From a checkpoint of a small mixture-of-experts model trained on Wikipedia.
Size: 20 layers, vocabulary 3643, 56.8M parameters.
Experts: 32 experts in each of 20 layers, 144 SwiGLU neurons an expert.
Below are experts of layer 13 (counted from 0) of a mixture-of-experts language model. Rows are named router (the router's row for the expert), gate (a neuron's input weights, with its number), up (a neuron's input weights, with its number) and show model dimensions 0-191. Each number is 500 + 25 x the weight over its row's rms, rounded and kept within 0 to 999. Numbers have three digits each.
Before each expert's rows: "gets" lists some tokens that make up at least twice as much of what it gets as of all text; "comes after" lists some tokens at least twice as common just before its tokens as in all text. This comes from a sample of Wikipedia text that the model never trained on. Tokens count by the router's weight.

# expert 24
gets: " ", "2", " two", " | ", "12", "4"
comes after: " ", " | ", ", ", ": ", " the", " ("
router:518500492516515544559498488506521542470515510477519483498468566477502517458485520518503522513495489512495506513479513447520483489465515539553480494505485503533523506493492492514543479498472460488517477509475506475550518505509473495541506525487500523503552474498518467516470530502513427529534505473510490507529463498489571484490500482514498490477489515490528472530510494460496488471486542493462482541496506528523462482505473508471465542479545462528539498466494496504479496508503471530541486521543489509516445534536510480483514491514554517521493526510513479471477480495521477500
gate1:492537471508465518479439421484511477513502486528523490462525515518530496476530491546509502487514526523500449533450497490480535489492519516525453525530509531501510546493530506511534527484451530459513494477527482444535500454531472534546510490505477522461488472517507515492493514488482493496506537506499489502508497524475473510519512504517520432512486479533495491490526497488503502496514495486537471475484490496500498462504511533503478510483498472503518497498546553534506545492485534501547477499515534488512458498516504501530476484501484466522475480434529452504510506527515504464
up1:491464483482508506508520488498528520549483517495500490532497503463527517520524519467508527479483469539492522480532511519500476486482518527488529473530482479565517537499496478461481503536472500483478505487512472492519506477531499493449521482464512494470482504486494521509494498511519546454517440499533516492489491491497481526488502437474525541485508486502499488517475495543449456513472504544552475477464483497454479542513487512504508480534516491512536486525447515512511504525496455489443510503537449499496511544508547502553485492501469462463524506478509524455527483481526504505
gate2:524503490497498480489472524497523517518463516496496515466479495497519500499499481509542511524534516498471508524438444500492463490465505460519513497539471538503516541483511478521526568492478502490499488480496525475495493432507486559509499494521499507478508530486498531476446490529498505504521522534498530497518501483492502517463507491501474481483484554516551471503498545543484497488521517451468450484463539435485502475488491464514446514493500485503529506468527471470533501542492528469482477509510494494463472504539522508530554479508501516500484492478527486491460522448509484505
up2:439458534479481526516548462531515524517560483478464515531549543520494529478466496508506507479492477489505486499499489453474523465505545483502551477498527513545524507501514488506485493532503529472451492501497470531513474511495539493464486478493528457527483514484526460518514477502503497496475481539559472495517483480484525477538510489469513524531494546505491476501508500481532443492520502495472521497475532506483468498461486435490523495525502476534520491482503502499489531540490517521530498504527468519501548518491509491516512473483506500527542441493497500540493511483516463526

# expert 1
gets: " | ", "1", "2", "0", " ", "3"
comes after: " | ", " D", " d", " ", ": ", ") | "
router:531488531484522517521474452493513546461521504477523487484513536506527524498507488523508477501499513485492493518463511472476481475497541535533486520484478541508540504482473494513561478527485473489524494524495508498522479488479515486510493515474477532461590484553514480505451525461482472513518500475498478531549470501521555495489492516501501508501485502474499454475506494449528514487481520488540539512477474531493455468472507524486482561472527492508507495517480462491485512508503475499534497530489526467546493504498530507496535472516565506487521504496538509521456523544500484494
gate1:495526506473481521542542499505519541522531464477485508501489489528531505487522510490509520459488477509479466535484519443498525456462472542456514494495468533533503447468510525504480493530520488488477524467450484523523512450513493460500473467554507544520521520535506484537495497487497506492508516481472455504504503487486507510487507484463531516519482464499489488475500499486524512515500503518500472528454491544525501481536495517517518515489514495524490557514483469531439508507474530523464511532566501554530485480512506532494482490499477467487479520531558521498501513486512543493
up1:513510486502517526487507541492490462493543484502512527504523516492495485538489478516500516475517480496533487449495515556509483514495513445500479538493550502479444518523474508452489523510503478482534482511481455442526496529532515517520514534524506507495482493487519512456501472506531529517558493522532525495493525486513519500522510471503473478491478515471517499537534478500493471512502466465515529452484472439463504495488505556538478496525493494506487465524527518532466538487521461506534515463501461493455521518477514489489501486451506508439509508507505481446509536540497502477
gate2:501523494497500495505490518500464508520531505520494466482505504526547513530508554487529456508453522517502483537491474531478515474499469514494476527501506512507509470474464502475528486491500477452526545518497517494498499516522517519502468510473495546466488511491473496518487482500549464522472487453508528555506508457465480517507525493456476499503492469488462511511456500521522495525449480511495560452487501529520467510503542481456486521485529474545507503518528464484521478540473505507527535534469528510533465488461500484532502481511515495471517454451567534517498488476502478507
up2:471455469496519478484494457526453536509462470467468506506528518500467497492517463507470508504512496489524498466462500488527476551501575488527487514485488496485510464500506532483535520507506492480491505533529476522487516510486494494547522501521524513480515518470538596466479491507488508470498510510482505516534500439534506498474480490492474517549495514517498509491495512553471484525541567538506494533494505480499484545484461532490494530493514533506449487517506491453486485509489525493519493513536532457502477496470475508495511495488457522501487492493457531491480539494526490525

# expert 2
gets: "0", "3", "5", "6", "4", "1"
comes after: " | ", "2", "1", ".", "–", "8"
router:495497513568537527514502465510494529496502515493539479506493513484484503503488517532512510484534490518539526505505479464505487515495529533512502537523514491526499519517497521495539515491477463500522497512459501486521560527503463462533516526493516521507609489502513492493443516501488446495504497506478496519522483473502589510501534475503498476487496480514558485490551475479516459470468524443485507518464488514456460495474477513485486516455520494525502517471486513528485494552504486533533481525510504496510473504515499465515501503487549472483487477510525497485475529497493523490
gate1:562506496494526518492524508505464537470477518494509517491504471478545507496529457546519492528529551505480519451497520520535465559476477490510508497467515516518494504517503557476510505497469548502501534514501507497471503471504505502543460522496515463520506496554549489501464527513516517499491483532470502510480483494502515555512514524514529477489482473499536504518484445496512532471503544487486531478513522518496533477486514546505444515524524508491529512486499468495512460494523440437509494549533470501477486466497533469511497489529534530494526522517475509501515491496516523533
up1:549549512536533486476486493530485517508483558475491517541531530452495503475518497513520516486516505502530530511518501531549545496479465525528526515488492490502518493526520529470520505467454484499526522510500482509515561471472496494535546507521533469459539494516501513523532501537502521504472496514445527509456493497565508542516537480494531477514495501512479507496468466481509508506498537503545462480525519454469542519429478481485485483520486496510499510509468480524490469530542513474473480506492497504493500481522499487507477490499476550473518558492510496481502521522501506527
gate2:530530519520473510530451494445495512513505506489525454527513495502504519433512480512548541519536539526477507489484520488509495503480490552506507493514526530465535507520539444515497551495464508508495480505489515443472541505535481482518520487507463506480494499481496503513463480503478507486520551505490489548515502489516507490483520472533532448488491462515502497468520490487482517480524532498495471488517503491482510499476530494423490543462478504508515495480521492523517472493481507524499453522476470499531519531495475440510539543471489473496459505545545481478488505479516506473
up2:500487493480523534516512477490490509503486497516495497500525502457487493457510512451552526535491528474498525549466519444551509520468497502493514513481535568466566464498493510495502497481501464510543493487536449515471517492489494458501536468467517471517546519513503479502497488513481501481487524551493487464508527529538486489530493507544498489452503458479498520480554474469529471497466516499472492475486526479437510482481488501474514484484488502517487514511495446517522487488489516497495488485489538514494552508549520493472476497512493458506484520541553481504476518464490491504